Experts of a small language model: 10 layers, width 512.
Below are experts of layer 5 (counted from 0) of a mixture-of-experts language model. Rows are named gate (a neuron's input weights, with its number), up (a neuron's input weights, with its number) and show model dimensions 256-319. Each number is 50 + 12 x the weight over its row's rms, rounded and kept within 0 to 99.
Before each expert's rows: "gets" lists some tokens that make up at least twice as much of what it gets as of all text. This comes from a sample of Wikipedia text that the model never trained on. Tokens count by the router's weight.

# expert 5
gets: ".", " was", " by", " as", " his", " is"
gate0:25 31 55 39 42 34 37 63 38 76 58 21 45 37 67 40 52 65 42 35 51 53 64 47 56 31 54 73 29 42 53 38 69 55 53 43 63 65 48 41 47 53 49 57 39 43 57 49 42 47 44 50 43 60 38 58 57 49 41 31 50 50 41 44
up0:41 52 59 30 55 33 35 51 33 71 57 30 53 53 55 40 50 63 27 51 30 52 54 90 68 44 56 67 44 27 41 54 65 50 43 30 61 52 62 51 56 44 45 47 36 39 38 51 59 44 49 37 40 60 54 58 68 27 56 43 46 41 45 51
gate1:53 56 48 41 62 53 50 69 33 34 37 53 33 38 54 35 41 44 39 65 53 22 48 31 14 49 56 56 55 54 25 44 56 57 52 63 59 45 49 68 39 47 50 68 49 36 35 58 36 44 45 59 53 39 40 48 16 54 42 44 27 62 46 58
up1:51 47 23 39 59 44 38 91 56 55 59 59 39 34 47 35 49 52 72 44 41 39 46 30 28 52 35 63 41 30 49 48 49 62 23 52 28 33 67 41 51 51 60 32 61 47 53 41 59 41 58 64 74 40 59 68 48 52 53 61 43 67 42 54
gate2:28 30 63 59 59 40 31 43 46 68 46 44 59 24 49 38 72 36 39 55 35 57 58 31 58 60 47 53 39 45 59 28 28 60 63 70 54 58 41 60 43 57 33 53 31 56 65 35 46 71 52 42 59 48 44 43 42 47 40 48 42 69 44 34
up2:51 41 53 51 54 40 37 68 57 53 49 39 51 63 56 56 43 21 58 52 72 54 58 38 49 45 40 52 62 27 39 52 31 67 60 71 43 40 56 53 36 50 31 65 49 55 64 44 42 53 45 51 61 37 49 59 47 42 47 49 45 47 27 69
gate3:34 62 55 37 37 46 49 52 46 67 68 31 45 55 32 46 41 30 49 30 62 40 64 16 56 57 61 35 52 55 59 49 56 65 54 59 64 69 40 43 50 23 46 48 60 32 44 52 46 42 48 53 38 33 73 45 62 52 54 51 38 61 61 52
up3:49 31 40 61 47 69 30 38 40 37 30 56 64 63 63 38 41 43 46 65 53 51 45 39 48 37 47 52 35 52 46 44 36 57 43 64 53 56 47 44 55 56 66 55 51 50 44 40 16 55 57 49 47 69 33 49 58 36 43 70 56 38 59 66
gate4:47 57 42 41 42 38 42 38 41 50 57 49 45 43 73 28 56 47 46 58 32 48 58 57 45 38 45 39 28 59 42 61 59 37 42 73 68 47 40 38 70 22 50 64 72 36 52 54 65 29 37 43 68 52 20 56 23 65 70 36 40 51 44 47
up4:53 45 56 56 57 59 42 51 41 47 40 62 64 42 59 57 47 31 39 50 43 60 81 40 31 62 44 35 49 60 58 52 54 34 55 39 40 77 55 80 48 52 49 52 76 51 42 34 55 43 42 31 51 71 42 49 42 45 46 39 51 50 41 54
gate5:37 56 53 47 32 43 54 48 52 57 40 45 55 45 63 23 47 25 56 58 40 57 46 53 60 53 40 47 40 40 50 50 33 58 41 19 62 46 53 51 36 55 63 35 34 73 27 61 58 45 53 37 45 66 51 54 57 52 44 32 49 52 37 56
up5:45 42 51 59 68 78 44 54 44 53 69 59 85 64 40 77 67 47 46 57 42 37 55 41 55 39 58 59 72 52 37 49 61 37 44 34 59 54 77 60 64 23 59 48 56 39 70 55 42 59 63 42 45 47 35 77 59 45 52 59 71 60 40 34
gate6:66 45 36 53 64 51 22 66 48 57 47 40 50 57 55 61 55 48 78 53 54 49 46 49 64 54 46 69 57 48 56 57 54 58 57 54 53 30 72 58 31 49 53 43 26 55 32 58 53 56 46 25 82 57 51 45 58 51 56 67 55 41 63 44
up6:36 46 32 34 49 67 57 58 44 46 58 41 51 38 52 39 68 39 66 63 34 57 58 43 68 42 62 53 63 57 60 49 48 51 59 46 36 46 41 38 54 46 53 51 40 53 37 63 60 57 49 29 55 48 40 47 47 38 46 46 53 48 52 53
gate7:51 46 58 46 41 29 40 48 39 58 47 18 51 53 54 26 65 61 43 48 60 54 45 56 60 35 51 70 65 46 53 40 19 17 36 55 50 64 56 69 70 49 51 41 40 43 49 28 26 51 32 49 58 39 34 57 44 59 60 30 33 67 39 49
up7:46 36 55 60 54 23 55 49 25 66 47 23 57 55 51 40 63 69 44 49 63 40 47 45 59 40 66 47 78 42 54 30 27 32 65 45 41 64 53 57 61 58 61 52 68 49 43 64 46 49 29 69 54 55 54 49 60 34 45 39 43 66 62 63
gate8:50 50 40 48 43 43 52 58 60 47 51 44 50 70 42 39 50 54 49 41 51 47 51 65 63 42 53 59 24 40 55 34 52 52 45 54 54 59 41 50 44 44 43 47 55 49 54 43 59 54 40 39 74 36 80 57 51 49 29 67 29 37 56 49
up8:57 71 77 46 54 44 46 67 62 31 58 55 65 69 56 62 45 41 66 54 59 36 47 58 38 48 33 53 56 53 50 29 52 57 49 61 54 48 52 63 55 39 53 66 59 66 62 52 32 52 66 48 57 34 70 57 68 44 48 34 61 41 61 77
gate9:42 60 59 54 54 42 43 51 30 40 56 46 45 40 42 36 45 34 48 43 32 17 45 53 48 48 51 61 37 39 61 74 20 44 39 57 46 53 47 54 43 45 59 54 49 51 31 31 43 27 60 49 52 47 56 47 51 64 47 39 42 45 26 49
up9:42 52 68 60 57 57 79 50 63 40 50 55 64 52 49 36 46 35 64 52 71 37 55 59 53 54 35 27 62 23 75 55 63 73 79 36 31 52 13 43 34 31 38 57 52 58 52 36 47 55 59 36 57 61 71 48 60 30 67 40 61 46 54 49
gate10:55 36 46 60 71 53 61 41 69 69 44 58 39 68 54 42 60 53 65 56 56 68 37 47 48 49 54 35 40 60 57 49 37 33 49 57 53 35 56 37 43 45 49 27 56 61 49 49 50 48 75 57 40 49 66 51 55 57 51 35 30 61 55 65
up10:50 42 55 43 34 44 53 26 51 48 48 62 31 59 46 51 55 55 47 53 52 56 51 65 49 53 53 51 68 42 53 56 58 50 52 63 31 49 65 62 39 54 60 65 17 55 78 44 61 49 51 37 52 33 71 52 46 65 50 43 48 43 64 45
gate11:69 31 36 66 55 47 58 50 38 49 53 39 53 26 30 42 54 55 60 56 46 44 17 54 58 55 33 44 38 70 49 44 40 41 37 41 56 64 60 42 47 30 41 40 28 66 78 27 43 35 66 34 57 75 57 41 71 55 44 55 45 56 43 79
up11:46 46 47 57 77 33 60 62 44 36 54 40 62 44 51 64 45 33 51 77 65 48 37 55 64 40 55 62 58 51 44 53 62 38 44 60 51 71 38 63 54 45 31 52 51 63 57 35 62 51 17 38 59 61 52 52 43 39 57 37 39 44 38 66
gate12:62 60 63 51 50 55 50 32 38 52 34 31 44 60 48 49 52 47 61 48 62 61 61 65 29 67 41 51 25 58 53 65 32 47 77 22 61 41 63 61 48 52 45 46 48 37 49 31 45 46 62 47 59 38 80 51 45 52 52 54 40 43 70 33
up12:35 50 45 42 55 54 51 55 57 64 48 50 58 45 56 49 37 67 49 41 48 39 43 30 49 49 58 45 49 43 52 53 63 35 41 43 44 30 53 46 37 46 33 37 57 56 60 48 48 48 51 60 43 40 34 55 67 54 31 37 64 55 42 64
gate13:68 59 43 64 31 57 38 50 38 50 44 71 45 57 54 38 63 55 54 42 40 43 48 64 80 41 56 47 51 37 61 35 36 57 54 51 29 47 66 72 41 59 52 61 84 73 63 52 35 34 47 25 53 50 67 46 59 55 36 46 49 36 62 58
up13:55 54 62 53 50 39 28 42 48 68 58 49 35 54 53 48 48 43 39 44 34 22 64 67 66 58 55 43 55 45 51 31 50 47 53 37 51 52 45 67 58 43 61 40 40 35 57 40 41 57 52 49 49 50 39 43 63 44 45 43 47 38 56 53
gate14:52 70 68 34 48 44 63 39 55 58 61 63 29 57 53 26 58 72 27 30 52 53 51 55 50 37 43 56 48 52 46 52 47 36 58 81 27 47 64 60 57 55 60 43 48 57 41 66 65 54 65 37 52 44 64 27 42 41 41 50 49 72 40 48
up14:40 41 54 52 38 33 48 49 44 58 29 44 61 37 51 83 71 43 52 57 65 51 76 52 46 56 51 59 47 35 39 28 19 56 39 58 36 46 58 45 50 63 80 33 68 50 66 22 15 53 39 69 49 48 32 53 44 42 64 52 39 31 50 48
gate15:20 47 59 45 24 52 50 33 57 51 54 55 55 33 44 34 40 45 49 65 51 59 48 34 64 43 68 28 31 55 41 47 60 46 55 49 68 44 55 69 53 48 43 35 56 64 40 55 34 52 53 35 58 57 64 50 54 70 40 30 55 55 49 63
up15:51 50 35 40 56 58 59 42 61 45 51 60 59 42 45 38 35 56 40 44 39 43 52 29 50 56 54 49 64 57 46 56 31 54 47 54 40 66 31 41 20 36 36 55 59 49 44 31 55 36 29 63 56 59 60 31 16 49 64 76 26 23 44 47
gate16:38 54 29 40 50 63 46 41 58 68 34 61 39 58 57 36 47 56 33 68 64 61 59 80 62 47 45 49 57 35 54 32 58 63 39 61 28 65 41 75 47 60 56 51 59 34 40 48 68 51 32 48 62 72 58 61 40 48 29 35 77 45 47 44
up16:53 45 74 35 61 74 55 45 53 52 47 56 37 42 48 64 45 53 52 40 67 61 54 33 39 53 59 61 53 41 57 65 55 63 83 51 58 50 69 46 57 48 47 59 29 70 55 43 28 45 67 53 34 67 50 42 57 46 56 77 38 61 51 42
gate17:48 59 42 44 71 44 51 37 56 43 19 69 43 48 54 37 45 43 32 49 50 43 54 36 58 48 66 85 45 63 59 66 30 94 67 50 52 73 49 48 34 52 45 31 59 58 62 48 55 37 53 41 31 54 55 53 48 39 39 58 60 29 59 53
up17:67 45 70 49 49 49 33 74 37 46 68 37 53 60 48 73 57 50 74 58 52 63 63 64 46 70 54 29 43 38 44 56 54 40 42 63 37 37 50 30 59 43 28 66 51 28 45 40 62 47 41 50 68 56 60 44 60 62 59 46 70 54 29 48
gate18:56 52 22 37 50 46 30 35 37 37 37 52 47 53 56 46 68 66 48 29 34 79 72 65 47 55 66 56 52 61 67 41 61 46 49 52 50 64 23 46 61 42 51 50 75 44 39 37 39 38 35 38 63 41 48 55 43 49 44 58 38 49 51 55
up18:55 57 59 52 46 55 61 73 62 57 48 54 33 62 55 34 52 70 47 48 68 56 49 40 63 61 44 54 67 48 45 38 44 67 57 49 35 46 39 42 51 65 41 29 51 60 29 38 50 79 62 26 50 39 56 43 48 56 59 44 74 46 45 31
gate19:62 45 42 41 44 27 36 51 60 32 36 46 35 71 41 42 43 41 46 28 47 53 56 56 31 66 40 61 43 37 45 83 85 41 52 39 33 35 48 46 33 64 53 31 53 43 68 58 66 27 24 50 46 50 50 35 48 47 69 46 52 45 48 46
up19:59 56 46 59 64 61 66 51 35 68 62 34 46 58 25 41 43 30 44 43 73 55 34 50 48 42 50 44 48 63 40 50 43 49 49 27 53 38 61 38 50 46 61 45 30 27 80 56 35 46 44 39 54 47 57 48 53 35 64 62 53 52 51 59
gate20:41 37 59 44 66 55 48 62 29 53 37 33 48 55 29 34 58 47 43 51 77 37 32 62 45 35 36 48 57 73 68 62 56 55 68 43 67 49 41 41 59 40 59 30 53 47 54 32 66 31 43 20 78 58 47 63 38 67 54 47 35 55 52 51
up20:36 33 59 56 84 53 52 27 60 57 39 52 47 42 51 57 29 57 56 31 27 61 50 40 47 45 60 56 64 72 45 25 46 69 55 68 43 47 51 55 56 48 21 58 43 41 53 51 54 24 56 40 34 58 41 39 61 36 49 55 39 48 62 80
gate21:62 47 45 34 49 57 45 71 46 36 23 48 42 53 50 48 60 38 44 30 48 43 42 40 51 60 45 27 36 51 35 42 73 57 37 53 38 46 50 32 50 47 42 52 63 52 41 43 35 42 35 57 55 37 49 39 43 44 41 37 72 37 49 62
up21:30 53 45 39 61 44 60 76 33 45 43 44 35 47 56 57 35 26 61 32 47 35 41 52 44 67 45 44 46 32 46 48 54 44 56 44 26 54 64 44 49 56 56 59 43 52 38 36 50 56 23 80 49 55 33 41 43 42 64 50 63 32 54 61
gate22:48 44 61 48 46 38 57 54 58 38 57 48 34 46 40 42 49 42 49 52 56 37 44 52 57 49 51 52 46 53 44 63 50 65 50 59 47 55 62 53 41 49 35 60 43 49 59 65 46 53 66 43 65 53 49 52 49 31 58 45 42 56 57 65
up22:49 60 43 52 43 41 75 71 49 62 55 65 39 47 55 59 57 46 61 72 44 61 52 61 38 58 51 52 46 29 38 46 47 58 49 39 39 38 33 45 59 64 52 67 69 65 36 35 57 43 42 61 69 65 28 46 65 45 47 47 66 41 64 46
gate23:36 65 53 53 35 45 57 60 36 54 46 69 48 45 46 43 51 53 32 56 59 47 55 43 49 39 40 60 42 53 43 53 60 49 56 67 46 53 50 40 39 59 42 40 51 32 53 53 40 54 56 50 54 47 37 43 64 65 51 32 49 40 27 46
up23:65 42 23 85 34 42 49 64 51 39 51 32 60 64 53 47 63 26 60 67 61 58 45 55 50 54 69 39 43 52 49 60 31 56 41 50 36 54 54 41 40 38 71 59 61 49 48 42 52 40 51 57 45 61 59 42 57 37 50 57 38 51 48 70
gate24:55 49 43 36 79 44 40 51 53 47 46 57 49 40 63 62 66 54 20 29 61 46 53 64 39 54 44 30 43 65 67 46 61 64 50 72 64 75 38 61 71 40 53 45 47 67 43 42 43 38 34 56 60 37 58 68 29 61 49 49 50 42 29 25
up24:37 62 48 36 60 54 51 56 48 39 58 49 56 43 50 22 40 54 45 56 62 78 50 51 51 46 37 59 53 62 45 62 53 54 35 42 58 49 39 60 42 55 69 32 79 40 45 36 29 56 45 56 76 51 38 65 48 82 23 42 43 29 55 64
gate25:58 60 42 27 43 41 49 41 37 62 40 67 37 47 45 61 41 44 36 43 71 37 52 48 50 36 52 57 39 37 33 64 59 50 50 45 49 38 55 44 64 47 54 67 65 28 66 42 61 55 67 57 43 53 52 61 48 41 33 77 63 47 35 73
up25:57 84 31 46 53 63 56 42 49 45 21 39 52 48 47 56 42 42 43 64 56 54 35 44 77 38 55 57 43 56 50 63 61 42 64 54 53 58 62 47 70 39 58 56 46 53 59 31 29 57 35 50 38 57 33 48 53 49 43 50 62 38 39 51
gate26:40 52 42 73 57 54 43 33 41 66 41 39 41 48 28 59 42 48 52 49 75 56 35 15 67 41 38 41 23 62 62 15 50 52 36 34 60 53 27 36 47 53 24 40 43 60 44 32 61 36 56 46 42 55 46 53 49 65 34 44 53 60 62 41
up26:66 67 50 22 62 60 60 50 41 72 49 46 53 54 47 43 33 42 38 52 41 50 41 52 40 52 55 50 36 67 64 21 72 57 39 43 55 37 38 46 59 65 46 47 63 49 57 46 42 43 44 59 47 53 52 53 81 50 50 44 56 60 70 62
gate27:36 64 33 58 59 45 77 72 56 63 57 62 60 28 31 50 47 58 64 47 63 58 50 56 66 58 52 21 64 45 61 71 32 48 26 38 53 49 63 38 57 36 46 36 63 50 61 56 55 52 60 52 54 85 41 30 63 51 49 49 66 48 56 55
up27:39 59 48 46 59 56 38 52 58 31 43 60 81 36 48 52 41 52 65 57 46 59 44 47 48 45 48 42 68 81 42 72 61 41 22 55 72 52 57 50 53 39 35 51 40 57 56 54 58 70 78 53 53 48 41 48 48 63 41 40 48 45 40 50
gate28:64 36 57 45 48 48 42 68 52 36 51 51 49 51 35 65 56 53 62 47 56 30 33 48 45 66 54 47 33 45 57 45 46 27 35 40 60 52 40 37 50 53 51 51 63 46 42 56 40 25 75 47 39 54 77 54 51 39 42 50 26 49 55 58
up28:52 60 51 52 44 47 31 52 47 51 39 59 37 43 41 68 43 63 60 37 65 37 48 60 23 65 53 64 50 54 63 78 72 61 21 51 60 57 53 51 45 37 56 32 63 55 60 71 47 39 48 61 54 75 40 44 65 61 39 69 42 47 41 67
gate29:73 67 54 56 27 69 47 44 32 54 67 51 59 51 75 42 47 35 69 33 66 62 48 45 58 61 53 63 59 46 66 43 45 69 57 53 29 72 41 47 48 39 36 51 26 84 69 51 47 50 53 64 67 55 49 66 35 38 24 44 51 58 41 53
up29:52 51 51 54 26 27 49 66 34 36 78 46 69 40 57 59 31 37 48 69 66 48 26 75 41 52 40 44 25 42 57 59 43 52 20 42 68 43 43 61 45 40 43 61 35 26 34 63 44 58 59 54 61 60 63 55 62 39 48 60 47 55 65 32
gate30:47 52 58 36 39 68 47 44 53 28 52 36 34 46 68 77 48 40 54 48 04 49 44 41 41 53 61 42 52 32 45 33 63 52 72 42 70 40 29 52 53 58 48 55 72 38 26 45 33 46 51 41 58 55 43 44 62 38 48 61 58 46 57 27
up30:58 46 32 60 77 44 41 36 49 74 48 45 56 41 41 36 36 40 56 50 81 38 67 39 59 40 40 54 51 53 25 68 60 42 34 46 33 41 53 31 49 70 38 58 48 57 64 49 67 52 49 62 32 47 64 51 51 51 53 36 60 60 55 64
gate31:52 51 49 52 61 68 45 61 27 47 81 60 65 77 49 48 54 49 60 53 46 46 21 37 70 61 43 55 58 34 56 60 71 30 41 40 62 48 79 47 36 42 60 43 35 30 52 61 46 59 46 64 32 52 35 48 40 58 62 18 42 39 53 42
up31:41 51 63 41 53 56 53 57 40 63 42 57 45 55 41 28 38 44 58 56 67 44 47 48 66 45 56 37 65 39 54 56 42 63 47 66 66 45 59 54 53 57 44 42 72 40 19 43 41 51 61 50 53 26 52 45 50 55 73 51 52 55 57 55
gate32:40 37 39 65 64 39 41 62 60 40 70 53 52 44 37 53 45 30 57 56 64 47 61 63 56 40 66 67 36 53 54 35 60 50 53 56 45 39 45 39 60 63 51 56 48 64 40 43 50 52 44 37 58 32 53 43 67 71 51 49 47 69 59 54
up32:53 71 49 65 66 50 56 60 66 67 28 63 62 81 46 42 75 71 64 32 49 54 38 39 57 39 45 48 47 39 57 54 56 55 52 35 58 54 55 80 40 54 52 35 28 41 36 44 41 43 43 57 49 65 34 33 44 40 37 51 52 48 57 35
gate33:47 50 60 58 44 40 46 46 51 66 62 28 47 63 47 44 50 47 30 61 76 39 44 61 69 54 40 37 62 83 34 65 32 40 46 42 61 22 50 50 56 49 34 60 61 22 59 55 41 41 55 63 56 45 51 57 51 53 40 55 46 50 17 35
up33:50 40 60 50 78 54 45 43 76 58 30 69 41 57 42 43 62 56 46 64 33 39 46 74 61 64 58 42 41 55 61 49 43 54 47 36 55 62 44 41 45 45 46 49 63 34 30 49 34 28 70 68 30 40 48 43 35 57 57 61 53 63 33 41
gate34:44 56 40 35 52 72 64 61 48 38 59 37 65 49 41 44 35 54 69 53 69 45 46 48 55 65 42 37 74 40 69 18 61 63 40 65 53 57 62 29 51 30 79 69 61 52 18 37 78 44 59 50 52 58 57 45 61 36 50 47 46 55 62 58
up34:50 54 33 73 60 49 55 29 40 54 38 60 42 36 44 57 53 56 50 51 55 79 56 52 58 29 44 63 51 63 47 75 33 60 37 54 36 69 53 74 46 55 44 50 37 38 56 46 46 56 52 56 77 22 52 58 49 72 43 75 68 36 53 57
gate35:65 56 54 32 57 43 58 45 20 32 38 61 56 62 52 42 64 55 36 39 46 42 44 36 57 50 69 65 50 43 44 37 52 53 59 59 55 26 43 51 67 54 31 52 57 42 66 68 48 36 49 48 72 71 49 57 40 36 44 40 68 34 43 56
up35:58 44 68 42 51 62 66 50 64 58 49 24 41 16 40 30 60 77 58 54 55 37 47 63 57 73 23 35 46 47 47 40 53 39 36 44 46 55 48 52 57 51 48 74 70 40 39 37 67 45 63 59 77 56 71 49 39 43 59 55 61 54 54 49
gate36:40 62 38 53 27 59 26 42 42 60 55 58 42 43 60 48 49 59 50 52 67 47 41 39 45 45 44 60 48 47 73 52 78 46 55 31 33 63 55 37 58 50 74 49 44 43 42 76 29 46 51 41 61 50 62 47 58 48 45 58 40 56 67 27
up36:49 49 52 29 36 53 34 53 58 43 64 41 45 34 58 63 51 69 63 35 61 38 59 32 18 50 52 61 53 49 55 46 63 61 58 51 40 32 49 45 49 49 48 26 36 45 29 48 56 29 26 55 64 46 70 50 62 45 50 47 41 63 64 39
gate37:51 44 41 45 63 35 37 65 47 46 58 37 48 63 53 45 62 49 45 68 35 58 43 50 70 40 41 72 51 48 51 78 60 37 56 64 45 49 28 41 46 42 33 47 61 57 64 70 26 48 37 23 49 49 67 34 46 57 19 48 43 46 50 60
up37:32 45 43 48 47 46 44 41 68 70 39 45 67 48 22 59 52 40 57 69 53 29 50 46 50 57 53 53 74 54 61 65 70 49 38 54 71 42 59 62 53 68 68 27 49 54 42 48 34 52 40 57 47 39 56 41 55 44 69 49 33 82 42 62
gate38:43 51 64 54 44 42 64 60 51 33 40 55 45 46 62 57 56 55 39 58 45 70 60 59 60 66 51 42 32 37 58 49 61 38 67 27 50 67 73 63 33 57 55 63 47 53 44 52 58 36 26 37 28 60 59 71 50 55 68 62 60 34 74 34
up38:42 45 40 51 42 73 42 57 65 61 49 49 53 68 50 34 43 44 41 49 33 05 53 62 37 40 51 69 64 75 49 47 61 41 46 35 35 48 49 41 52 74 44 46 49 54 55 42 62 83 62 47 55 64 53 49 40 63 63 24 51 49 40 52
gate39:29 60 35 57 50 39 32 49 55 69 67 46 38 38 41 38 57 22 55 33 41 30 59 49 47 65 36 36 55 65 50 33 43 36 44 38 65 69 62 46 67 55 41 39 74 58 40 41 44 50 70 39 40 40 47 28 53 63 44 71 16 38 77 37
up39:60 52 54 50 12 55 51 50 36 53 68 41 31 23 52 31 74 45 59 38 37 58 39 20 41 55 50 78 69 59 50 42 59 53 42 56 69 56 41 59 64 67 53 52 53 44 29 41 52 50 60 48 70 33 40 32 56 38 72 57 44 49 53 48
gate40:62 45 46 54 46 50 42 45 65 44 57 52 50 43 50 53 28 67 53 55 46 37 56 39 36 50 71 54 61 61 32 55 63 45 35 58 34 49 36 54 45 41 36 37 46 37 80 34 41 22 59 19 41 44 28 29 47 38 43 53 35 55 33 38
up40:59 68 48 45 70 50 38 67 52 49 35 24 63 40 62 44 32 33 07 54 59 45 48 33 56 54 49 62 63 43 52 57 36 51 61 25 64 55 47 57 56 62 66 65 48 49 41 56 55 50 57 64 68 61 30 52 54 66 57 43 54 44 51 39
gate41:48 45 56 60 54 39 46 42 35 49 57 71 58 43 44 31 50 56 78 50 63 56 45 57 62 60 45 62 45 29 56 51 62 45 35 36 36 56 55 66 65 27 61 47 54 53 50 52 44 38 55 43 51 66 45 50 26 59 54 36 81 34 36 54
up41:54 34 47 54 45 62 48 59 45 54 51 66 51 41 71 38 34 54 67 31 58 60 70 39 51 74 57 61 43 51 60 62 56 60 64 42 32 70 57 64 62 23 26 67 49 53 65 44 61 45 31 62 65 50 59 61 73 51 42 34 52 60 35 43
gate42:32 40 65 43 48 69 56 37 62 35 46 46 46 45 64 55 40 57 38 27 57 49 53 52 53 53 62 69 46 51 45 73 69 58 49 37 24 53 73 33 34 46 24 47 51 49 65 62 65 50 38 56 59 53 57 51 35 61 64 60 57 44 51 36
up42:60 49 31 58 46 69 66 37 51 48 45 66 44 40 60 74 33 49 36 51 40 55 40 48 60 55 63 68 42 52 66 56 56 51 37 47 51 60 54 56 31 36 34 58 51 38 49 51 75 44 41 52 49 36 50 57 46 43 56 47 47 39 47 54
gate43:27 55 53 59 56 35 24 70 54 45 46 63 47 32 30 56 55 23 55 66 62 13 42 47 46 49 71 39 42 45 45 45 48 64 24 38 30 42 45 58 35 49 57 30 33 35 45 57 43 43 57 65 51 49 46 42 44 47 66 60 59 43 49 42
up43:49 38 48 56 60 59 28 59 46 37 47 43 56 42 49 45 42 42 64 76 41 53 60 63 57 57 53 44 73 43 56 48 34 57 40 18 53 49 61 48 41 32 73 55 52 51 56 57 45 54 37 43 42 51 48 25 41 48 58 49 64 47 41 47
gate44:69 46 72 39 57 67 55 56 44 39 59 28 39 65 66 54 44 44 44 59 48 45 54 56 60 50 59 60 44 44 37 47 66 57 50 56 75 45 56 74 72 64 55 59 53 73 50 58 30 41 49 35 42 29 26 51 45 55 59 38 54 48 52 62
up44:61 66 47 49 40 44 45 56 68 40 53 44 26 65 62 50 27 30 55 47 62 42 65 41 50 60 59 49 47 59 45 40 56 63 63 43 39 46 54 52 69 69 70 43 55 53 41 58 49 32 43 29 46 49 50 59 62 45 47 60 49 59 39 45
gate45:63 53 30 68 53 50 50 58 39 72 54 43 26 40 42 70 45 48 48 56 39 55 47 49 42 78 58 39 75 54 48 56 59 54 49 64 27 36 53 73 40 47 33 18 56 47 31 37 47 29 52 57 47 51 43 64 40 66 29 42 44 62 39 49
up45:48 42 52 40 52 57 62 41 54 41 46 51 41 31 73 38 39 66 44 46 44 68 39 59 44 32 44 54 42 36 48 40 38 57 62 58 43 25 54 31 61 55 64 72 46 53 42 54 44 50 14 34 43 47 45 55 73 64 62 54 71 29 62 52
gate46:55 62 64 40 49 51 50 70 52 58 55 51 42 51 40 37 44 22 59 40 44 45 46 29 40 24 72 61 56 64 55 58 44 55 50 66 53 41 42 58 37 49 44 55 27 50 32 56 62 55 46 52 40 47 61 90 39 38 78 28 56 42 44 64
up46:60 45 54 57 54 35 80 55 35 39 56 38 60 63 33 52 67 47 60 44 37 53 54 38 38 46 43 52 65 62 65 60 56 57 38 38 73 23 50 66 44 58 27 46 31 57 35 51 51 62 53 52 53 48 77 58 42 27 55 65 29 55 34 48
gate47:82 49 44 61 47 60 37 63 32 39 52 63 64 73 83 47 61 50 40 39 44 65 44 42 62 46 47 28 53 27 42 58 45 50 54 62 50 56 41 50 48 35 05 33 55 55 45 38 40 63 61 41 49 59 54 41 53 31 49 43 55 83 63 69
up47:52 44 31 56 78 63 42 66 60 55 42 57 50 68 70 32 42 53 54 48 47 58 41 47 37 59 44 48 22 58 37 53 56 53 48 36 44 19 52 61 61 76 30 70 62 26 52 55 69 44 61 42 62 31 56 51 55 45 70 58 64 51 49 75
gate48:65 54 54 39 52 46 37 41 27 72 49 35 60 62 51 51 26 42 37 41 58 79 61 57 45 73 72 41 56 38 38 63 51 76 39 53 50 58 32 54 61 43 35 35 38 42 60 61 50 47 49 41 65 57 66 65 24 62 63 51 33 37 40 51
up48:57 56 59 51 29 47 46 60 36 48 56 55 54 53 45 61 72 45 30 38 47 30 55 43 47 63 73 51 52 36 63 43 68 53 53 61 56 46 46 58 66 21 47 50 63 54 39 46 58 78 50 68 46 33 34 38 54 37 48 60 53 72 43 53
gate49:42 47 68 41 36 49 48 24 30 50 63 29 50 31 42 51 38 27 53 64 32 58 56 54 41 54 53 45 25 50 40 58 58 35 34 35 45 52 40 52 49 44 64 48 70 51 59 38 55 48 64 65 50 45 47 61 55 50 58 50 43 32 60 49
up49:55 35 43 43 58 69 56 64 43 51 47 37 69 53 44 40 75 60 51 65 57 46 55 54 37 45 65 49 38 48 44 56 51 34 47 38 36 31 31 44 52 60 40 62 70 44 64 60 35 28 42 44 62 47 43 49 61 34 66 51 37 47 67 54
gate50:50 55 49 48 64 41 57 37 53 67 44 53 51 50 40 54 47 37 68 52 75 32 51 66 59 71 60 65 28 35 48 22 40 38 45 39 63 37 43 47 55 43 69 79 41 59 53 62 39 49 62 49 42 32 47 47 74 69 64 59 44 28 40 63
up50:52 64 50 26 60 45 51 26 58 59 67 31 34 65 34 56 45 50 69 56 48 68 63 42 25 46 62 53 46 63 44 33 59 39 47 39 64 52 46 35 72 46 39 46 51 38 37 47 32 51 47 46 49 41 42 57 44 66 53 53 42 45 41 69
gate51:58 26 54 53 57 37 59 40 40 63 57 48 40 76 40 61 34 44 63 54 65 31 44 38 48 29 46 52 68 59 64 53 44 43 61 63 46 48 57 51 56 47 45 51 72 67 51 55 53 38 35 52 41 62 29 34 44 53 66 55 42 45 38 35
up51:40 51 46 54 58 42 49 52 60 54 60 43 58 58 35 30 49 51 45 62 50 52 67 34 46 70 46 46 51 66 43 57 43 27 36 64 57 45 51 43 32 21 36 49 45 35 57 32 37 44 40 29 39 48 55 49 30 56 27 50 52 59 44 26
gate52:42 58 39 40 60 50 67 42 72 58 46 62 41 72 72 37 66 32 48 42 77 35 33 55 44 43 42 71 49 38 47 60 41 57 49 51 45 38 49 38 61 47 57 49 61 42 24 57 54 62 78 62 30 45 39 56 64 66 67 50 52 56 62 47
up52:59 56 45 30 35 58 30 45 45 64 52 63 45 53 55 49 64 58 38 61 57 42 59 60 52 30 42 66 66 48 34 53 59 69 56 47 50 47 61 28 79 57 53 44 72 36 51 30 52 54 47 40 38 40 53 45 38 32 57 37 63 74 50 55
gate53:49 34 59 46 62 37 42 52 56 34 33 75 43 51 37 40 41 36 46 53 38 61 39 37 44 46 49 83 50 53 37 38 34 58 22 74 63 43 38 38 46 58 48 48 45 45 39 38 52 58 41 33 38 40 36 60 58 34 24 48 62 59 48 57
up53:42 43 48 43 44 49 27 56 39 60 69 53 53 53 58 63 78 48 40 51 53 41 40 58 55 31 40 51 56 69 50 44 73 41 39 48 76 57 60 77 56 42 37 39 07 66 68 44 50 55 62 66 44 50 62 62 26 44 63 63 46 46 57 46